Experts of a small language model: a softmax router.
Below are experts of layer 8 (counted from 0) of a mixture-of-experts language model. Rows are named router (the router's row for the expert), gate (a neuron's input weights, with its number), up (a neuron's input weights, with its number), down (a neuron's output weights, with its number) and show model dimensions 128-255. Each number is 500 + 40 x the weight over its row's rms, rounded and kept within 0 to 999. Numbers have three digits each.
After each expert's rows: a language model's description of what the expert responds to. This comes from a sample of Wikipedia text that the model never trained on.

# expert 2
router:519432547424525483518419483516512536482484515552561556424566554500550522483511478569441467494540474530558487476523529544502480533521530489506491478408497425512557520469525422483438462493539413483496467545529502437476542527515559544576472511576478494459498507512490513476473449479439495432525516444565453452522453491491523527564483430480524562529561478506482493526535458516549508565441
gate0:481506524474523479518508439491529516493463465476442448482508581545526481558424558524601557480441528583521452507516416495443522542534533499484509519492513459419478477453476531475476572547522493461436492492533517521542465522511529460484562488504522517515521485473462531527550512502500475501518481486501568462583510486487491420519590493493512465561531491516554529529526552510410547502562
up0:523508488525446540446494549482391451489459500510502520457526475468544481483496482475485458523598579430518490477500550550536480436473453563437480474461505513596535484506481490557533403450490436501543499482470443511419492532551465453613441454511469526540469511544513487528487473528548507484512461504476447515496527525563498521481451550499486570434479558419508497444468493493566503517492
down0:572519518504529513432481441484569476544518467490585528383506567577559539580470486471493499491528471480472456575527526508423521458535488516492472470425460516549554527579483506478565442562429465523458497523433508442476543498490545513484503478565498521495550481466536530549478479507529482492545495542539470505475460494471464522462514585493535505493608495426457527486543496541573489483483
gate1:437498491501543411557479530514511480493548483550530464456502453508574485444450520500527523439466510515518504489485557501568520471435504510501509544526490522479447507515520522488487463499483428457511482526424536513468564494474460525540495447507481506495433500422497535479528529517484543481443510573499554542527554459486493451495508463507501496474520599504394488532422425540463443500469
up1:458480483523497464473548500469444530541493516574514459433565518540552548479464495558485452517442551558538469554475508524551457514453521450456522567505502519531512507509507479539503455493491474428551449512432451529506544500469524575520530448510424477486407614496523503502461502472522490505512500605469594514540484521461528500484475472463477474456486492501461514480560476479514506545525
down1:480534488557514490510513559529542473510489498437447477499432436489501500525472521538492470469438531528539515479464550490498516424469472557495492545413375473574515494516506500497524533502512516527479484468490500509556505529499487505512511547440501468567443454491497503519535547489493467565461459532560475477448504522498529445402496464514572495550542459522494478484486511524517500447428
Description: Table and list separators. Pipes, spaces, line breaks and dashes that start rows or items in tables and lists, as in succession boxes before Succeeded by, or date lists.

# expert 63
router:550489460491452491486493583516567502497550541474489440504435504521481473541556476513569498459543510427479520445532544443472478467488484465464560514544539472499419501486508511488537490544438492510524426500524450460508523499499482541531521509516501411519507549537554439548451453494489473413525530509502448427575524550468450505525506520532530474541504459550439580495471462454443532551497
gate0:479448459502499478513472483529434493514535456533506506587509522534507443504460476505480465519548422409511483454499492463496479552560577571467479439495499455507550533530437502533542483471483537583453533416473541479521496509495496516496475545546497482472494484503523480485507562491483427495506489456458470532487530469518469429456533406515539521522493523525496497496595458493528452449479
up0:533549539510532491532513545506536461513477552489516496470465478516500543480518510569526515508551532508447572536484422475510518509503583490423510523524466567515536443536537477477532524530545437396433487548507436540477555519489477546469477508525469510479520482561551466483478442483536554459519505486515597486529502482487524528520465542486443484495472509448505532479433500513495558612515
down0:576465518417534470476586526497542490477447497510414505514502531515489531484455505475475512518427475460469463549550454500475513597508526572478537526517454507601539439510417491439519411497504473512477527501485511550483504513521478534413559422416504459524466491558511517504466559505531504505495537513468513548483489469473474555459476483510531578489515549478496480596513501523477442545456
gate1:540473519540444503501445597410521462514499412508483512502545568438446415596483501486493523482457530557585491532483510534536575554500482458573475510505517584476474462520523526475443481467525562568493526501565546504524485435437448490515495503514548512515493559466517536534484528518502508453565603531437509529467527477436536510504535504485462442505518513528552542461522433465498503541442
up1:532473563482512533541478586496493443510519433437511504483552489374532429527428541487497483540507512547522486509500528599538592574509490521522463482549458641463473466513559436568437528496449589496470510503560492500540452502494507497435469508479517464465492524511557499474564553506548529463540540467452457545511511514505558538485465521482421481446525442504505523484466467497520544513518
down1:457486453501491502464511501527450511492486474448492461533514502526509515509506505541497555464533486454537567490468458482468492404482465539490539470523537452545518513480492472435425483486512485453492474488498490526548544397454507522539535431467456516501502497468432515497490485482496552493499514539482564505534467513435545484550511470529511508498507505410527468494561589381557516446590
Description: Election table cells. Pipes and unit words in election result tables, after hold or gain, with votes, title, kg, mm, ±%.

# expert 56
router:448527468532479416491437517526456577506482474490517489574528553499490470573527482532537419551495484491450471463499536462425511430489423481545468488477509556513475502436537473492508448480497491520455476525555513511476503442501527474433416441488495508492537483597592419485553530535412458420509547504508472477438491523472478428514488500509539467508546426492485454497463459512499478428517
gate0:535430500463515506497535479528491529527370456482472518461546525510503486480501539524546552484483515481520513505462491510523430524507506552456512537464446416410563518494472524497517502523461513506496472479408475449505479479499505478524521439566396496498448508521491563529525499537491557517486504490507498500555463513487426476526480548485509473464490479561506571519557551590516525559475
up0:473466545469503475459468435495525560504443501486489494557528468463506455442536464498465448449489462469527485508522518529455538447451550536447472510499529403525454496416455483454496480512444464505462534486526543558517523498428440448566526511447499500496506518562570517554526440482580538534539489499575449529498449537512530544472498534506456431493555567536532441574482523504515528542525
down0:467492525498546468539479529476538468555521533504468498552449470459525485515492516501518460490489523401467509479515557470503533487530492527435505471506473498461453543531489507446442518482447529435475516472491533478488510567481457519554490493468499499538589521621465467558483516514531494517469523507528488476529436444545469508524565511529533494499498528558481581460536491535447494545515
gate1:496504489575449529486510438484495503533442507503443563442493381499514489497498524462446412500538498472507510464548505586545470462463530551487460488470544530474458475460491480515458501571508468456475465532569451543494478516519513407580435523562453525482503542528529517505519575518547527508496506474502607491499498471488434464403407446484441414461486470493468537408499446472489463499523
up1:469544489614477519555494452501439466536504552557516529479455452483490477482483591506495507543508498489421524500530519555507501497506497573468509476518482467543439457523543451511553451465441506533493507484511490527474421484506608487514445541516485502540453548521586501430534530518598528484526531465475511446515529455517474566516492586506438514506506492542444475437497499522489489417484
down1:533533518554492571473518522414567500542514516551553455505578521575491519484524559480521518592461420490470468461438511529370550463415580489491555442509482508437516502516523529473508541570482534454483535545557490530536451524512496451491425514476460490488514466423500506520551472459527474456514523417522498522484514492519613465525455546466492425515536533467530445439492507434551490486482
Description: Taxonomic name pieces. Word pieces of Latin species and genus names in biological lists, such as -ensis, -idae, nig-ric-ollis, and dashes opening species list items.

# expert 46
router:473553472525493518554519554546472515462577506487497526528547544467472477546552512501515499472498442509459534491492562516514580513484474446445490511527465457568477448534538523480486429478516526427468446576509502461558535468524578535495541519520540540500516446440513506552509480401540470434509507551582522533481558550524450501505477497505549547452557490532490510512480515494504484451527
gate0:496464457489411467442451507477465523502509541560509516507521510527490453470508449528533502515499523491527573510529503576529486433434508536477504405462473480538544451506585453465428578587509462559477499496551559501476514477499453492554473492504467525554573520500419510514503527507478422524520550485466474488515543500401502487508506467556526486531489484545464468481492516556528536468498
up0:556464511479510475527572471459490544499496441501495458438558500489511523448459519521513508542457539510536496502485542528531508514498425568577561538508443493503445529497501463505481505477492546569494478514479465437478492478519551584526511483525520494452512506538464528557425451580541503508496513436535446503467515563495504464534516508517519529528451588463461499485513522513444494452489
down0:479462577473477572514538583548471497499529426497482469508483536476481533382571488499504528520487479516547492526441480547490464547491529446450595498442470482466519528537570518494410449465580478532465417593489466530529463480542501422505403482499507505522525543499423489472540487511538476480523505488544579536482479468446488479423532419547463532528420500541496495501523468569575541520443
gate1:469486504501540417572473464446492520529507501436590542540540505541562550504498573433518539463447519458527530409522493505457503478533450526509502505515513498499460463517502539546424500571506523574529473470539488534495453499548542489566526477536567505560424572471464553480505509552489481565484478515479502443481447509541444543510573599390496533507427500430568465500507509590483561447458
up1:528530452494593516507434513489469568529451448505526437529462538467514515541453563569488545440503494486496523432475545532486478470526493505567448536509483493574497438500479547525469510492573455466522518519485517553544431490506545503578538520483544487457495595482542514456599479554491472512450407486476508473424444406511455526465463536537456559571484499459498411535444500510492549495510
down1:495536515521524500502496440456508581470425457487514500561455489504472563497479570544518468478447504545485464485482532564563457454577517438502488495476467423470530548509535489508441460502513445513563537546479431550445378486518427466530439428535526501512479504458545422497529579540512528537443409454481540509466519470548476579491518541467402499541512454500464416496471552504508466515475
Description: Abstract nouns. Abstract nouns and noun-forming suffixes after the or a in expository text, such as role, number, concept, -ization, -ity.

# expert 53
router:555495488498497521424535516518558506502508521534542452558568500489486484559457434472418470514489485504439516439539513515452476499483449481531525428490467479501509558486516452475545466513483509592492411488429434567418438510450560544413425473524440499472529529490521556532450471528472562530435453452542573463534546553450512548464472501541543527540500469459513506465491592572513481522453
gate0:543463540440511427460529497422537488435524485551418463561456443526562460474545480498491452507395526460480556496525487467523555505561490535546563463503484518496452511512447460490476538494584555524526470424512471445477497551513522515536536501488446487495489540548503574474519517547488588483544498504486468510478571526458526510538469468492554559534485566527458466456494431582472527501450
up0:511530515478541467480474489533574488510476552427493585543509484506529447420538478540503413448464397432451464560497540526527520463518527521545491472499512485482483527486498510569486573423486556430497534466491540475440439485464449527559542552608489517516478499498564485395486508520467539530469524535546508556423495457539512509546488496493555509521467507561441460506587457500526538496515
down0:535452433483454455506453496452569496450451506523616471516470484475617514524542564518454438471513550485410362479507516548505551566524582517450548514581520519447463543445446493468523378499487513448523519527551440466430453520490488474489552547459517450536534500536510480523492439511454470465498516488493530464546512481485503467495451500431503503498489514471520452509520520482435468479462
gate1:427519519408558531484435439513452534490466503518482459530443495428512461464451445507556450518453574503505521463487499479536527462519629520490469452486529486520444511492409560483482544513502503518427481538523544473551552530410481492466463452528521502489518568425487521453512482467499455424471535589485453504379539433424458496535493486567509492452532494493460533401533493472497522446517
up1:505511463492504458528435497482529489446496480518517464498492518482545509450500472494441578551454424559525490474555528505494502539464490531484534475516519487463502480518574432519495520521499480417510606552539515508453454466555528547501527551462422433478465419484487543496492471435478529410469431459532481436546471483493530510481451466495513509571450510530487471552560471488543568499530
down1:497466575551499450413457529513510507457484556466486494530561544540527488531578466480553534535511485503528498478481488414538455533483480520557473499577533428499430474513451480495493419550493443493527512419461493528552534514568423527576447465475490495489499457514490585551503477459484521421478531527458440432549521584467450503465489462461517568510512413535498454532497493447506466446545
Description: Mid-name syllable fragments. Middle or final letter clusters inside place and personal names from many languages, such as ey, ş, ü, itz, following pieces like Be, Ke, J.

# expert 17
router:471549490565480408528454522514513517495470442469534505519501500522588524562500415573519559574504408478507527548537532551467480517436516497513501444538571483486537477477565535465547535518537550484514550517482543458452501540553503499465506438451463518514490523553451542520541551479491519451517440478508540451506455537534476563469420553515539524506466455498497486451456482457556506460513
gate1:410556527504544476486502491473481582495497442499498480556440460488510496506508481404476567536552440500488505509499460483497451446428562478484501502514578483523515538425475534504524475501470490543499469505475512414408534514533442523491534488486458533533491520499478519547475569515549559497464484543553498571511511490482386495497475544499468467437444471518487505472545463537433553492532
up1:437526537424465483492484477458465545426503483508522457519461438484487445477493440480465509490505509539566416532513520517521404496448597454440562472506554523557524510508490523501518464520457528506502493539559523434431491520596465521439515487511500538503431543493479565536502515526601518472537488530540575475526518488513452497500505478490471485442493527483509552516555441548471533473538
down1:499495457512495470533538451517458544496518495530514479517486451560494498525453505554514467504552454442492446476489511483461465542455479639505484464477518505621418499526498554499552546476519556504518474523416462529491515502546544504536506480481474500527512506512493587455510470465485474580470439449492468528509492491469451467558484469571512532527477498504473538546477432514520443453550
gate2:514523448507560469500555486474493489486433465472486460486458447500443526492521509491398517523573547469520480470512573514518472543511561563490469473429497497470483570464547488525471483402462453488466534476528489484499502492523465451465505516510433549528547490501546526463539567520507496607515498510588507390505572489454415477478488458477568498505485517517512485479503570549512506443493
up2:534551494520594533528529464506519539533455494485491495463397509508451508511470571469413526480578560590525462433495556453536447474563473546452425534437449449506467559452480463496474483444508441477552535422516529531545456509545504477486489498528412528541520529499540469488507556461504503498490493496564496457438553495427431508468492448555558541530545457491491433503501559510484474447489
down2:405499503532513515479548420463511552376461468504534488491514487488623601559498523475477506467462503454526490462512483450479461514544557497461411431480541438554415456547545483508496457406489548472495522580526546515519401494457560446489566534450482433472508515512508531522576510442463544643562527488533505520477494495525421513580422517483522482454517438494449490561484536447566515562471
Description: Line breaks and There. Line breaks before headings or new paragraphs, plus there/There in census-style sentences, According, and punctuation closing quotes or parentheses.

# expert 48
router:535545546583529553462486502498481486511504529521565498482489542420479489477534546443515498442518574515508486514513555517492424554542495431535519540466453502535489562491472469480565542512496423495473524466463531433573540522452496469484487454547553550558536427474446504451554481549466482537478460538541528537506543538486575493489500492506433496575490458498525459510503495505499508455528
gate0:527444439509543560518608514469472424479459483450469524474477441455455496509517425483493448498436494535505549482496401503468535573518536587474543469503493585444525520540515506453486498589500548553447528481506465435440442509513423499449509481522466557505507539450448507467484404521521519516555495466439509411502489532496486427497449492524478473533522513573525479486571525522411526493550
up0:528519469563509493535458484547536566468492551541473511495398468507444548527550533532547516438442490521473526502513462549543553505570576569453519514482506492553497501511509523472487487602464472504533562493595408510533516528524495490507597534499464569501517545505497466435472449514452481524553594487452577538481500513502542512446490544587523474549468507556531490467499524492521540544535
down0:504464459480552571501481549493462467502457509613523540473478539520491578430506557495435479452397519495522463398477551499481498554534471469527466533487476537459485464508478541481493542465506424517495414551486510515460481485448441516498503480520477483471426479568495483533546518478474495592516544511532396481451459562490472516487485530466531536465468460529541511452482538515569501501476
gate1:560528530537490501439549484501494489490491457541480532521484476535524523536475520569532549463478580490561597474540481476526535410574495536478517488384459520522432525517542493444474537443423461584551546484541484548524464496485530543560445485492482494528532566515451484552576495474522518509568483462541551450525457517464447523505460479416468455496485474465473470515488517474480533473519
up1:496513505541548481490503500494499502497518512455447448465478486427536527521470538523499479454482566502589509556507537478461561488478468530455607440463528480558488541498443535498513498481431472470535544536535497477505562533509466552529507485538540516545526496549470498550560524597537531469591550508518566493558493526571567479533448483445544407421450538505461534533539542498503515510483
down1:503525554453507528529417520525588601487447524540563424519496539442513458561484474462446551523429492527454493503520467437561498501471459455501453433486474478448466442439494540448479550493555574483515512471552454528510511502504487486542460475441498479487538503455507484472495508484520530536560493473589509538487488557529474505483522408503485551488487449499474489504374565480502533485509
Description: Date preposition on. The preposition on, often before a date, and day-number digits, as in On 29 September, opened on October 1.

# expert 55
router:507557465456478492551493441582605545440504563483501462465523529430509436535464552465487440458550512490504473557489554446506552479460552505509464525548482455521499492495525531489458517528543505488507448513518451463498502537477569470464584472458532477573445396468535528442484479451510483438520519516496466517503554462527432482510451466509521477460486465474546488459467518400421522498551
gate0:483508568526534467591408487490486427463470490502405528528470548573481467505482466487579546496489412470557425502458492486490505473437530456465524517552425491468488538501516473548476516509519500459467513489479521499554547503592489481505527436384548429547524453528519476486455521502476514535516438484536516510476546489559451464497449476488471525465539429418543577515515522448451490566481
up0:468462551574489501528442430516486537449470515562450504551467546538505534512502474506580523450483426450512497477495476505488477460520524500520474509545477485401493517545519496469452553499526471496552504538502479507499455596540526441477508442418468426534549569496515482495509543479489480418503560525489444544458481489469573475513443481523491517477512440427565613454580515539469479505518
down0:500456482529520534527572448553539464523493438520481485546439461504478555495548503552429568450502450446464487493512492489573539479485493462588496510503518511472568424511439454464434502468495544472487471509465553480534489390491535499534523541436532569535503488451496465479403485565549479550542494479529481493566487483494425479469510487486469496579457507508571547540522461469460502438452
gate1:522480534462519501507437488558544522576477507500490521509469519550488490465433605433580485499461436538506454580498471470496468548517507500474548514432502494488500503475485516473504530528453482478568527447511461487443580530521418498576503505531500530467507470523491516532499520522495498511536465478476554486482508435561505558549465564488508472454456489533496522511513489441534430488423
up1:513513514460557540497537570519517442554443523560502452471544488516429515534502448563461491500533472465455505408532432471521474515446593474478474514504452520501514537488472466472542505561482473535422453534486514497441533474484538579462455520548461454592470566545529501555413583468513491462529535556530495539459469523437482515535507490484596492518472516448535521540522452521485539496452
down1:524495516451534526485470488492481555530495494519466509470513507518462578508515469460525478487528489436481525455497453500503429422441544537538555530493490552403516440469484539440525466516459489474437505513516537492436446505457499540527523467524493422530492490540506503496505540476492449474435472486465506574526435502512440481467487450480482533567530519404465496517504475470523528522469
Description: Abstract nouns after determiners. Abstract or event nouns right after the, his or its, usually followed by of, such as death, relationship, establishment, existence.

# expert 43
router:431455467482457524517538445422461479496465557476479554492558452470466470558542442469465549486436465560528542416493539470459522526490437486575505451431536473464522450474532424506525558479466468475493578466492489446500555481557473495480514473460543474511531460490498554457498409450493418489412423457467531512474479545444490526460503453523517540510424442524486486480468434545526522571460
gate1:557436486533532493493486453434485433558475454507529531560487514474497449522513458487570491487475392468503484493551535553540543541500532509510490530529542440527440521503435479480510517514399477508448500525501563513533503549493490540471495549491490523508538500504514454538539510542553459499471530476577520458542509568555466471526543539490441502538479552483635592523495524528488495528525
up1:467574518462524514459510548494547526593527538487484478457538440522506472400446484513491507506488562499506512541415453509468472568435458520463550442542415513504571433537469550525471463533494584437507491531507438513476494455516532462487546486526505591511436522504489565440525479542520457452574440466384476494523502446480515533506437498520484515517450517447415474465506450497516466545486
down1:434535541490472451476516532474492463480464440508462537499503504480543539488575502510524462507529524553477486442539532606539536598517507521518520412433459541529533447520519518520445501469521477431559566522515473534511491508471429548498499507549493538564548463523501514578522413556504463511495576555494532507550506543438500441453470415483561522477486484417500510510525498553535490541522
gate2:551469483533481436483461491564516507475558491547489531516494508476540433505444524547463491516469554520513497456518547542582507434494480498522469453512539508480453434479520523524522496528507431470515408543480550518522525507513537536458504456539505480552511433497444553480528443529519490531505504510504425530537520491492472458484537605496500435467509562517474566416532507489413602460481
up2:585500456496537436541435484522493554509528526504515513492486516460466492524450492507535548539532511453555517477513508545552468454532568577408459472463487521483462468480545524519494527459535479483466443485523513504574539527499507504483527481583420406540503472546477499490529526561520436482469526453436428482514531478511508399493471558517534422479502643503545566474539461467469598521557
down2:429540528515541492502512471568470537502411529531502538530490464496529516504478508547462494434515474571516461501495539524555463478489519498540490473492483529454590502489479557540450559536484492561489516481560436476496506495494447436563487510466487464494437449497463543489526474484529445521465520514523478554488589506444477546498464567503490496496497486525569527454460485558558565511396
Description: Infobox line ends. Line breaks ending infobox and list fields in sports and taxonomy entries, such as after "Position: Wing" or "Family: Erebidae".

# expert 37
router:460503494429477415485453489516510503534462456495491485566564513549492482520557528550527437495471493526450453499436548535426559503483443482522515460452455520500505511473512537463512460480466524515476543546535505533447459487535549484525470453476521603465538528534543428488546494537442455486514522474562489488502511533521459518526469496492518515485567441540524417546473517482477468485485
gate0:462510441433477556465456451553564475481470499536504500491478431530474495443519483504444491585494533535576478518565424509452495454529542490479432497453500543509533535532520434504464506594562407597488510461477492521476481507479492572537519526491487472540538503553475487470493485507506497543496555484508447482540545549421500469527526530470493512548505476459495525459466551524534513469516
up0:473485415509517491502499512577526526545451490539496457499524459501452518532519459493417500448536452491471479529493487505462544493491543463492474483522521550591570517467532460531454422576574468545574572547486561478515505504498496576464520575446495390528565537518531467475513502483417495503471550548519466447516515513395542443474476483496501512467455510547414519470466519489491503469553
down0:477482476477525495467474443466561448541451472475554554558483538547442534530530417497482480487411452526503518533482484573470555479520484427477575471486506494515527505552586481500474532519487447551462485520470528455494451480545559559470517502454470469516556535535489470466466467495491490517590505515594476523548450506528460486448547527544462508486508511494542487449485474477569492400484
gate1:552472486463552468506517492461511504424498586485522452484509547511519490463430506563450522529590532512529428564521524453539559517593454465498522561550528434555488475579486528514513524478490467448501498520478487500490480490518469476466491537471458453451531568456468534472503495530483521479464440502398497442444513491576495470548508517478502514479508445533564451558461477521562506471583
up1:459512508495549407503464500466402461490468483472486517429513477560543457510526501534502542574540513546484489489579581525497508565543522474574439524504548513583458440498478492493503524443461476404464521499454515508495522518555528467511591540511540487465471479527439525532477506512496523577485527471480470499575455522466476502493457455498436572474608591514586436561464457498572588492497
down1:511491528471528588449476459433545490518522442606491481490498474541514509466487443545536513511584492529439531415472512573445391513464500585477514548436448498519490461498555502502515486466506463559510477460506580484486443483517509538543505500570532525498531562519513510490559475464489550530497507479485509523444573497490526493495516498456472521511486575545520485532537526607496530545542
Description: Scientific word starts. First pieces of Latin species names and medical or chemical terms, such as c-ervical, lib-ido, cy-tochrome, nebul-osa.

# expert 29
router:507535513474520543553547446473462549516489519487474522495496496407457437545460523535518545475491544476550494514469553543518471497515527521497458494512538474579447526522510427513503489537434489512499430520564477446572514481551531572513433470464521487547584478439509477442495493437566450446493469589530501497458495504489438518493523496479468401519463466488493461496479496424534527590487
gate0:570507505466528542529457449527548492512444512510461503504553503481570507437485470452528520482447467470501455563527476463521457502602541506550449535519532481550477568481566496482492525589460467534466537446526518486470434518516577550493531500527447490528514567510513470517540486448491514501480464482425473461528512525473490455505489542560475560516502510423439525477516494502515512474441
up0:516561439519551520496453513535494480499456451493494448522589495535503562477496533477541470465496418472531494510548412573491477489520461482524412514490485538541446613473520536519535522481463472500457493501548472506524534531554545519451541495464499519516516563487499481459516471458471531477553516466448511444462475492504493458551451477558557511471529450443483491466486546469517447558489
down0:464542517488477430530513505510505516484514446430435424432516547462466525562556407475463440514517446549572506504528523529504503447495530514524490482493405488510481570473494466493490477557510559541520510486511480513498433502519450441548463553483524516489502535428499476443491524444479502484571462474513427557490531495497495472451435452425512506516576447464480468503421480487532485445523
gate1:553534561458511525443426544557450402529479525450483473542569488491509470447503517577504468501501466472478509548450455514594506507494500408500532491536439499500474462484515535553486456419443567484464563528545510516482490466557509490466490540545518483469486515456507484511451424455529489474528460412546479511506529533514490494506523516524496505492433471422472529471478428546550560445484
up1:466482454514500540574504464547493481446474496498547442558530454473497542450477529518532546543513525473442486498470534413550467601516520480461533558463536477570520454584474540479514477431457468586482538367469444464461462457466526460507506461469494571563555489569440505553492452519491448427498520511491492502467488505491572463501458523479494477457493471434497465505494451575504516583497
down1:494468512503527490518518521513466522500495491524549553524495500508496464537545494479570505494467459544543476559492465524482490470478432510481536499497549559517455526479463483397482488519484460505485450497555509429508489509425515508462512526472539490534488436542464517533532495563484414482569566489500522440422493482492518508456537422447590455562480539479486521512476514458503533486410
Description: Infobox field labels. Field names opening lines in infoboxes and taxoboxes, such as Country, Length, Genre, Label, Born, Clade, mostly followed by a colon.

# expert 19
router:513496568502510470493476473435468491503477534527492543450452512431547473474468503492451457582421547487498477475532476512468531436468479464496521463484464513487541519469549409494475588538442460554483500387470527510537511557517515437538496520512476514484547471513431529517501455475459444567455489469558570479505475499497564537473513489502436504476462546457527560521475525500534525503488
gate1:473529493446548523600485502512549581600539514437469525527496531501492477581417470456530492487504507499419495544486494469459469515519531532457537504523509502500504574455574578481449501512570528450506505429514457514519475551450478495478501526519517482537519472474554425459530441524508512510492491539440425510401545452497514512495480448486446529536531450532441532463469441520438542462475
up1:517544473460562465565461569522499584578500526488476494535458505431510501506406460475524522529513526552393547473469478485519444497544550535444553471525521516508505555471559557479536524500578530498461482417505496531492484584522467550471481524521500459564487442556518474457529413555432515489454555494467512473420526440456488543514465496494433493534511498513461486489454538523514564433520
down1:450448494466553483525453459461490489511444425486510447416484535476520499487502512592543540544391481500479445515471528527458413461546423480518539594475509524501502596477480521491429541551469456587492533510545466527513456427482544551462513473542488489484500584548523502518555479448472563385463520503524527478519485487508438479489516493584450557495488499526463511545586519519543525573524
gate2:552511467488549512542464524527545541526500506525472529541499460566553497506491460459511443503554553472525531485384412568492480454502488545539542549565539485531538549548474485437456445518506522493590476539449521500535464466499478492497476477432474492528489441521474491455529474473578512548481454409450544510500472476483454480489514551534502481516508457454442548426513491407541483498482
up2:544582479445525471576473541458556508515567456503415496544527472550520458519520450472483445533566563495500485432438430565512526413481494551527524484508545419522555481548466470480534512502492540557469438529475543484515443447523531501448567451517481536537551478520423478453541458448513440555447434452428545506524488464479479514506472526548470456505562502466442526486558522467577473436545
down2:507473489523462592480470436495497477483467455456474462534475492540501416529505500514462503571491435492492524451519507523442556517518475465498544567501501484555556551478502544552428466438564502517512491547557418482464526591566489498546488544446478493508507486566551506548451486487482555518478529568544524600510491523534521459506484474486553512509447530573432531484530430422448533542554
Description: Space before numbers. The space or first digit ahead of a number, mostly years and coordinates, as in "Coordinates: 42°", "since 1961", "in 1965".

# expert 38
router:475433480571519478491529563507515493446553533524462523504541523476455513523489504421403467455484432482453491487526523501456537560564485557485515503454426545517429531454545518487555517426527506454538429497467567493420451523508565477534512553542480530441487495570515460562431451467498525482472506432574481460445505537477487512453543529466498528475509451475443484524494512573493516492551
gate1:522460529488504497476533466513521525503514495591495506537495564562499515501519491472550508470467502461416453510481495552504504471467527458571459516435469485418510505453494504473566460507488497537548548432466462515534526489530531470527504497499548431538489503492503504504553419562449560576513497522479544418502478607542459479458467534558450476511490468511547524484514517545442547491503
up1:449486462556492449479502499501551511451538433534551525458479437473422483540495490579563600503555522470514472507491525531498572504536510514431475495510525482538482502494451580519486459498478472579519524507512457477461540491453488487467480450581472467454521591569468482481487530435500498461448487514489480565494440432446523518473522492493470512552493557461536489449540512449573499499481
down1:483535493570462524546566447497519515481506507465509442520470443557531521444519480528515463544506607514500529467482487503530508497504478535538506508435478439488527510534480540482522514451624495529490460483463511523467440498552470546490522512517513520540481517366474471596482492479488498484522512498445463434476557557523518482446469451469550503504479561468548555528515485460522519465501
gate2:493527476470517538518525505515464466436517445512496474575528413420498505490564480556477592451548521480472502515494501566519501538521507520447462484467508499448440444453479479527568433477540515508426457558429505495533570567487464468505547505456453504493527551461484492475540514537506476618507487505391504549526403500492563494508567510494514563450457465547548481513527479500526497501545
up2:467538502560497570596437464502502528432495532461500494534532484479470548458515578486522517505460481487464509493495469479504497536442503494489510486480540550525485552523541456475535518432467568481454470563521398501503519456450518440540470464436508548474568562507413522409524465537519469479502455496446431575515573449499490543517474474490492521503483475462478522431552470550510493514420
down2:479511450484508482501451496566539501535453488500545567453479521531559406461477536501477525482518511509512518533517537442516408497483457492509477506526547438514485488550431519434407583483523455575545559521535546556424556516469501448472446493436506536536468549500492495504522527508500481526482534501518509567497504542496528480485460524523507521565559514482505460423495470566512472522523
Description: Abstract nouns, inner pieces. Nouns like life, research, health, History in section headings and prose, plus inner word pieces such as qu in Coquimbo, diss, ic.

# expert 51
router:499453556452531503480462470516571453472530522449469482491535529540487505541526495551461541506571506470526565463524445588471512556537444519502497467427519460549497504508554459561445472557569499534544457537473549562452492510517471525508543469512515536454513549533547547482541470506479489548517428528494467429545473548469545492427439427485451434530568502513478531573530430470481478477513
gate0:521508500538506495534497486476495608527498509440541491553542565485461501606516540543541478496487477521650441474512453531481493473495515442509438501559576489545524608444487477577463572591444490522517497543541463484518550521443539464479498483513494474529510481537520506499449536497524490509506499520487518516504412410527508513525557540584544493499494451526449469478384466542555512542530
up0:543463455522484498563473501549516522530466471470516444525429532482499517494552522583490493477495421507492473464553500443521503522546536473477443544504455411407539532541483501489554538421453480558452456572465489561470547583489519460499501485541491507434487525483449436543429563476475503557392488505489531505545486537532484444507500406495473493554525444535582451480480486512473487555479
down0:528472514506493520447458545487543499614459516425527547571523435501508516470511538484449500539563468459499509546535520474430477485498505547444510536497451479467500531539464481510487442457511486417479562494511511454535486522507505493495509432481527508524386512443525538461514524472507504471553492495498501438602480488595509489534527455487455493552476493572565559497485481534451496546477
gate1:546473478472571468496484484493448452554559467514464412558465439462501440490556454509481481543583522483546571492499535523512524501525525446430508476471496503592611512537439573552507596479524479534504483489516486488448584430446506622509507512490560521569552482496442491433472478595556465514492417485499430432500510523419517462524442533530446455521516493454523461467478539513442506498476
up1:520517439575480520491506495480492466482518577521429437478515464476500551472538387460538526535431449585453453498629479527556506515472519526561508507520468475443531607498486551501466488499501471494462534498505549473429576514466479486527468478447478496490480485558582492522498433500558497458555484553601522510498481410546508510436401414532450485557572483500541502533521547523488565526494
down1:424475523501495486477529481571509478480459455514547487503469509480484495475462549479484477508467544458533629470571497484546424433541540431472495524464484510529492505343549470424585483536525522578435484429496485520557454466496490523440580531541537461479448477478452448566503485513527511520503488485528449571509442523496512555535557462482518514433510463440461528502502481541482488546399
Description: Table header separators. Pipe column separators and |---| divider rows in Markdown tables, especially between header labels like Name | Prize.